Experts of a small language model: vocabulary 9403.
Below are experts of layer 2 (counted from 0) of a mixture-of-experts language model. Rows are named router (the router's row for the expert) and show model dimensions 160-319. Each number is 128 + 24 x the weight over its row's rms, rounded and kept within 0 to 255.
After each expert's rows: a language model's description of what the expert responds to. This comes from a sample of Wikipedia text that the model never trained on.

# expert 23
router [115 125 208  93  84 154  82 140 125 108 138 167 130 128 122 130 108 110 102 143 114 138 131 144 139 159 116 145 109  97 117 158 139 150 133 143 113 134 125 127 125 133 139 148  93 145 107 122 188 108 130 121 110 162 145 153 135 141 149 137 132 102 129  94  92 159 111 104 137 163 126 144 117 101 146 125 128 105 110 131 139 110 141 118 176 148 111 131 134 137 110 122 178 185 106 163 125 123 175 132 128 127 132 132 130 138 126 120 113 144 130 129 114 137  85 140 126 134 141 137 107 143 108 165 177 157 147 166  87 146 121 150 162  75  94 133 166 133 144 133 171 135 141 142  61 123 147 145  95 136 147 140 129 107 150 107  84 153 116 114]
It responds to: Whole numbers, day numbers and final digits in tables, stats, census figures and date lists, with the pipe or semicolon separators between them.

# expert 12
router [127 166 110 141 107 145 146 147 136 145 106 123 139 111 139 112  88 121 111 141 128 126 181 176 153 163 129 112 127  98 112 110 120  97 134  94 104 124 145 132 106  79 120 130 153 120 175 159 164 146 153 148  77 130 121 151 119 108 145 139 134 130 132 141 161 138  99 168 110 144 158 146 129 149  92 171 131 123 175 116  76  97 176 154 130 157 158 158 133 135 149  79 114 115  97 124 117 187 119 116  91 114 117 111 118 133 101 125 122 114 123  66 157 124 151  96 128 122 115 134 135 100 100 120 133 130 105 108 153 167 125 133 123 127 181 103 105 138 148 122 105  91 130 144 104 112 132 117 129 134 162 102 130 138 118  80 138 105 133 134]
It responds to: Final pieces of personal and place names (Edu-ardo, Alfon-so, As-tin) and common English first names like John, William, George.

# expert 11
router [169 165 105  90 134  95 135 130 170 112 152  86 160 121 134 116 170 141 152 144 108 140  98  88  97 100 139 127 110 114 134 162 119 127 110 139 138 105 136 131 161 138 115 143 130 128  99  91 135 123 139 125 144 116 105  88 155 154 109 115 126 126  87 132 104 105 166 107 169 123 110 124 154 145 131  89 128 117 110 118 177 131 136 178 132 101 150 116 161 146 122 120 140 109 113 152 140 135 132 158 167 150 107 119 143 125 144 107 130 157 177 149 101 166 138 142 150 103 147 177 145 162 144 165  87 154 149 133 168  85 109 156 123 154 122 155 143 124 121 117 185 110 139 106 131 129 137 109 117  96 109  79 143 101 120 131 121 173 134 102]
It responds to: Individual digits inside years, dates, ages, codes and list numbers, as in 200‑1, aged 16, ISO 6‑39.

# expert 30
router [156 123 139 129 149 145 145 128 117 136 133 164  92 106 107 147 182 132  95  90 150  84 123 102 132 158 118 174 152 112 101  96 159 139 151 136 141 152 127 120 124 155 112 117 100 152  83 100 112 123  98 108 111 168 154 139 137 128 118 135 147 121 111 167 121 122 132 150 147 109 114 104 136 137 119  96 128 127 132 112 137 132 139 126 122 126 156 153 118 131 105 145 114 129 113 155 149  93  92 147 166 116 116 108 140 104 104 172 164 146 182 143 146 101 122 122 124 122  94  98 152 135 118  61 106 131 152 146  81  55 143 116 178 136 107 147  97 114 137 145 116 118 129 153 154 148 115 157 140 120  85 107 107 150  97 137 120 131 123 123]
It responds to: Periods inside numbers and percentages (70.44, 7.02) and abbreviations like a.m., plus fragments like Par, Vol, Char.

# expert 6
router [147 152 117 136 149 146 158 127 175 147  99 149 155 131  98 119 147 110 132 123 120 137  76 127 136  99 109 127 126 115 114 164 157 110 118 156 125 136 132 158 118 126 102 124  73 134  80 124 148 111 121  73 125 108 135 126 118 133  92 162 122 145 116 125 116 147 163  89 145 129 145  94 128  85 148 114 137 119 155 121 112 142 181 129 116 128 113  79 121 149 136 105 141 157  99  94 127  63 148 122 131 172 146 136 147 131 107 142 152 121 126 143 161 134 107 120 157 115 101 124 129 125 131 150  90 103 143 111  60  72 119 119 152 139 166 124 136 120 140 137 143 147 124  98 126 141 112 179 128 107 131 113 168 124 135  93 112 137  89 144]
It responds to: Final pipe closing a table row before a line break, plus closing parentheses, periods and heading equals signs at line ends.

# expert 28
router [145 149 130 139 127 130 127 165 191 152 141 148 140 155 115 108 163 126 140 125 140  85 122  96 133 103 161 129 155 146 118 178 165 101 117 130 111  90  93 154 129 109 128 147 138 149 102 108 113 142 144 109 153 101 168 164 130 116 117 146 124 168 135 161 133 117 137 142 157 127 166 104 131 140 144 125 118 123 107 117 183 145  99 117 171 127 113 110 124 165 139 140 148 132 105 115 147 107  95 148  98 124 148 110 159 123 116 144 164 147 156 109 132  95 100 149 168 129 128 156 157 107 123 142  96 132 124 110 139  45 105 102  93  98 132 126 156 106 131 117 150 146 132 148 134 162  90  95 160 108 102 148 137 114 107  81 147 153 111 157]
It responds to: Last piece of a word right before a comma or period, such as plural and -ing endings and city names: Rap-ids, Angeles, others.

# expert 22
router [137 114 157 111 117 135 141 120  88 120 178 139 128 113 157  89  97 105 125 141 112 139  86 116 103 143 131 108 102 149 116  84  93 123 113 128  90  92 134 121 161 122 155 139 135 134 147 126 112 156 133 151 113 127 128 143 104 120 110 119 120 150 140 123 114  99 129 132 151 114 135 119  96 108 106 150 133 115  76 143  81 102 115 102 148 145 117 121 110 107 143 126 134 128 153 105  96  90 134 168  76 127 115 154 123 132 115 155 133 139 134 111  79 138 147 168  78 108 126 121 150 128 113 101 128 188 122 126 115 156 149 145 152 100 146 152  90 138 103  97 131 119  98 110 143  66 128 110 131 103 139 153 106 138 180 109 133 144 128  83]
It responds to: Prepositions that open phrases of place, time or relation, mostly of and in, also on, from, during, after, about, before.

# expert 4
router [ 93 139 137 131 156 104 110 151 117 161 113 127 133 173  99 129 177 117 147 169 153  93 132 111 112 121 142 137 115 152 151 129 144  95 117 109 120 152  98 131 153 118 132 139 131 169 153 120 141 148 138 141 155 163  82 144  96 137 149 127 131 102 136 159 131 124 188 123 151 118 148 104 163 156 165 102 107 172 139  91 112 100  53 145 103 126 102 142 136 108 141 134 157 127 168 144 148 107 127 122 124 111 106  99 154 100  78 134 121 104 141 141 166 135 110 142 156 127  92 120 129 126 142  87 122 102 106 134 133 113 117 127 108  97 123 139 130 140 122 121 153 139 104 131 149 143 125 104 110 124 129 135 154 129 138 131 131 124 140 141]
It responds to: Word-initial stems of ordinary English words that a suffix will complete, after the or a, such as comm, person, viol, miss, oppos.

# expert 3
router [161 102 133 135 120 171 134 155 124 125  90 103 134 112 157 114 111 115 122 144 128 157 157 136 156 174 129 142 126 128  83 124 164 111 146  95 154 105 141  94 136 135  97  88 116 112 131 139 153 109 115 131 123 125 123 137 147 168 151 147  88 156 139 119 132 158 132 158 138  90 167 124  99 123 106 157 146 139 146 112  98 106 154 143 105 141 141 142 102 119 148 134 142 161 136 123 135 163 152 135 128 138 105 150 119 100 164 134 135 108 139 121 112 124  83  87 150 115 111 136 132 110 129 125 101 135 110  67 169 110 119  90 111 145 144  94  70 158 140 135 146 113  90 122 126 151 156 167 132  72 155 159 106 175 127 102 128 114 138 142]
It responds to: Periods, often with quote or bracket, ending a sentence before the next capital, plus abbreviation dots (D.C.) and name starts like Mc, San, Los.

# expert 31
router [124  98 106 173 144 158 148 127 142 128 107 139 106 134 132 164 157 136 111 120 140 112 145 104  97 163 126 105 156 134 117 126  81  98 103 135 103 136 123 115 134 110 142 139  81 176 131 153 128 147 133 164 102 126 127 113  97 171 162  94 128 117 136 173 152 141 101 125 148 134 159 165 103 144 180 103 100 118 116 142 105 117 104 135  96 116 145 127 128 128 153 102 136 130 175 136 138 122  92  68 144 107 146 141 130 117 132 132 134 159 155 141 159 106 142 157  84 137 115 105 106 110 125  55  89 101 132 135 121 100 123 109  83 140  91 153 146 152 127 122 131 142  99 180 125 160 136 105 116 135 143 128 112 152 139 161 128 174 138 146]
It responds to: Prefixes and stems of Latin-derived words before -tion or -ed endings, such as spec, construc, de, sup, trans, objec.

# expert 19
router [ 91 133 106 128 129 147 144  89 102 153 159 138 122 118 124 145 154 108 126 146  98 109  89 147 109 120 146 152 124 144 102 150 129 152 150  99 166 137  98 134 106 111 106  84 127 119  96  66 123 121 142 130 129  80  88  99 163  69  99 150 138 109 125 179 122 113 110 128  86 111 138 134 139 116 133 107 145 102 119 168 147  43 132 148  97  85 114 184 120 119 136 148 117 138 114 159 152  74  97 118 130 120 169 112  87 174 139 137  89 104 121 174 111 129 148 112 147 123 153 125 100 120 145 166 156 144 112 144 143 109 128 151 125 151  81 131 106 108 122 167 125 112 131 138 129 125 122 102 155 157 128 146 113 118 117 149 176 121 140  97]
It responds to: First letter or consonant cluster of an ordinary word split into pieces, after the or a, such as m-outh, r-ink, th-reshold.

# expert 16
router [144 176 119 127 154 132 148 124 182  98 105 150 127 171 125 151 152 115 160 108 131 143 146 110 120 145 151 138 134 127 109 157 140 118 132 167 127  97 100 140 127 147 161 146 138 140 118 110  71 125 120 168 214 113 141 154 136 109 144 161 134 137 125 125 122  94 141 127 120 126 168  92 134 142 167  94  99  85 141 162 141 136 103 122 112 124 115  74 145 122 126 138 134 123 114 117 157 135 120 125 117  97 119 129 163 127  96 137 199 138 141 134 114 153 125 110  74 115 189 156 139 123 158  76  96 100 142 121 158  84 117 138 113 153 114  90 133 148 169 133 137 145 139 113 120 174 127 126 135 148 128 107 105 103 102 151 178 152 114 154]
It responds to: Field names and bullets in infoboxes and taxonomy lists that come before a colon, such as Born, Language, Kingdom, Coordinates, Species.

# expert 26
router [131 109  99 120 153  60 122 133 110  78 106 107 132 139 149  95  71 167 178 129  95 166 106 155 120 108 157 154 124 107 141 133 138 156 151 129 136 161 125 160 103 110 137 105 124 113 141 152 132 122 142 154 169 122 126 135 153 133 132 130 111 155 155 110 115 150  99 123  96 112 157  91 128  88 140 110 149 120 125 134 118 156 127 109 134 163 111 105 139 132  87 158 146 147 106 115 111  99 175 157 174 117 145 159 133 156 139 120 151 115 143 129 122 120 177 134  78 114 142 151 126 165 140 119 153 124 120 165 136 159 119 156 110 140 107 118 114 144 147 109 123 134  95 111 124  71  93 122 121 161 151 101 123 142 173 140 109 117 127 116]
It responds to: Copulas and main verbs right after a sentence subject, such as was, were, is, became, died, plus opening parentheses after a name.

# expert 21
router [ 98 126 121  78 150  96 109 103 153 153 135 169 132 153 117 114 164 139 105 131 103 103 136  97 105 121 176 129 130 143 170 137 105 141 119 105  97 129 105 128 157 126 142 105 119 141 104 104 147 134 154  90 159 120 108 166 137 131 109 120 142 151 148 128 164 119 117 151 138 116 125 108 167 158 106  85 110 130 106 108 153 171  89  97 168 100 130 151  72  75 142 153 134 120 121 149 159 108  94  61 108 106  79 138 144 111 143 152 134 113 138 138 150 125 134 139 142  92 139 112 133 123 119 202 144 135 119 166 148  64 113 128 126 159 112 144 132 154 144 115 131 174 128 134 134 164 117 109 128 139  82 149 108 130 137 140 182 142 146 131]
It responds to: Opening fragments of common English words split into pieces, such as bl, fl, cont, accompl-ish, record-ing, screen-play.

# expert 7
router [113 158 126 142 167  97 147 102 140 109 124 168  99 111 143 155 174 140 138  91 109  99 122 124 138 108 151 118 180 114 142 119 159 118 139 151 138 109 126 121 146  96 129 137 141 104 119 108  93 139 109 128 168 131  86 114 121 143 106 125 149 110 163 166 161 141 162 142  88 114 146 152 100 174 106 130 139 121 147 156 148 129 159 138 137 105 157 139 104 154 184 129 124 120 160 146 139  99  94 118 104 107 160 105 126  98 111 147  96 137 163  96 163 117  85  97  84 111 167 141 108 116 120  90 122 125 112  93 110  82 148 115 136 124 115 126 119 155 141 126 118  95 117 189 118 158 160 114 171  91 110 165 151 142  90 170 138 129 124 146]
It responds to: Word-internal pieces of non-English proper names and Latin taxon names, such as Cer-at-ophysella, Ver-ac-ruz, Slavic letters like č, š, ñ.

# expert 14
router [121  95 128 134 107 104 127 121  98 155 129 117 153 112 145 100  80 112 122 125 141 132 151 135 140 139  97  99 166 152 123 114 127 122 114 131 122 138 150 133 114  92 157 124 146 137 156 107 152 129  80 128  86 125 115 137 158 105 140 114 107 142 137 135 122 130 169 142 152 150 117 116 125 142  82 141 107 147 117  90  56 105 129 141 150 144 112 112 144 108  98 114 103 130 119 119 158 180 132 122 150 113 107 129 146 164 104 102 168 139  90 148 124 134 136 126  95 143 109 115 125 135 144 147 131  76 138  84 146 181 148 148 119 152 168 120 118 124 131  94  91 112 162 156 147 133 101 108  95 111 168 140 138 134  86 122 149 135 143 144]
It responds to: Final suffix pieces of split words, such as ‑ing, ‑ation, ‑ance, ‑ion, plus nouns like member, weight, title, often followed by of.

# expert 25
router [110 163 105 147 155 140 103 100 111 105 168 110 120  80 107 178 114  91 120  96  94  86  86 121 154  90 143 165 120 175 145 134 117 154 137 148 134  96 122 132  92 153 103 102 127  89 135 115  92 114 123 112 149  84  96 121 141 109  89 149 138 141 154 118 122 118 145 146  81  97  92 141 135 128 174 114 147 140 163 148 190 105 163 101 123  86 145 117 134 134 145 177 108 126  90 165 139 125 139 153 142 137 134 140 110 170 104 133  93 116 129 119  89 151 103 116 160 109 174 133 101 111 156 176  90 169 130 136 112 103 131 133 143  87 135 124 127 147 153 146 104  92 149 140 116 140 171 110 138 150 109 176 115 108 102 149 122  88 143 110]
It responds to: Single capitals that begin abbreviations, country codes, chess moves and names in tables, such as LT-U, NZ-L, Q in Qg6.

# expert 18
router [115 148 145  99 118 159 153 106 102 143 160 108 147 146  98 116  78 112 129 159  85 124 158 140 119 131  92  88 122 118 140 148  94 115 110 102 157 150 144 111 151 170 166 137 155 111 128 155  98 132 111 147 119 133 108 110 109 101 147 101  92 108 134 143  66 121  98 153 148 135  89 173 122 121  92 128 163 174  99 161 156 116 130 133 130 124 131 129 129 112 130 131 151 104  83  99 142 132 191 180 140 103 124 149 139  65 121 103  95 116 105 167  84 105 141 151 173 114 140 150 173  77 145 160 123 126 104 133 128 163 133  85 136 107 186 103 117 141  91 108 111 126 127  87 140 154 120 130 178 117 145 133 114 120  93 125  97 123  98 154]
It responds to: The and the before noun phrases and titles, plus proper-name adjectives like New, United, American, National, British, Best.

# expert 29
router [145 145 154 130 149 183 179 145 178 156 115 120 144 159 147 154  86 134 140 168 162 168 137 150 131 166 111 133 106 103 147  94 109 147 147 126 136 156 170 148 115 144 106 134 124 139 139 155 151  94 141 123 120 147 138  98 124 142 170 118 127 117 143 132  90 128 129 148 104 121 126 157 128 137 107 130 122 103 141 144 120 101 139 141 129 158 149 127 134  89 160 165 109 178 106  86 130 125 145 134 144  87 118 167 115 160 133 105 100 108 114 149 163 128 106  99 147 168 153 127  75 139 111 132 148 114 131 149 126 145 132 142 105 100 138 148 143 119 157 159 170 135 135  86 140  96 118 155 106  98 117 112 123 124  81 131  62 152 136 107]
It responds to: The article a/An after a name or clause, closing parentheses ending an aside or birth-date note, and final digits of years or decimals.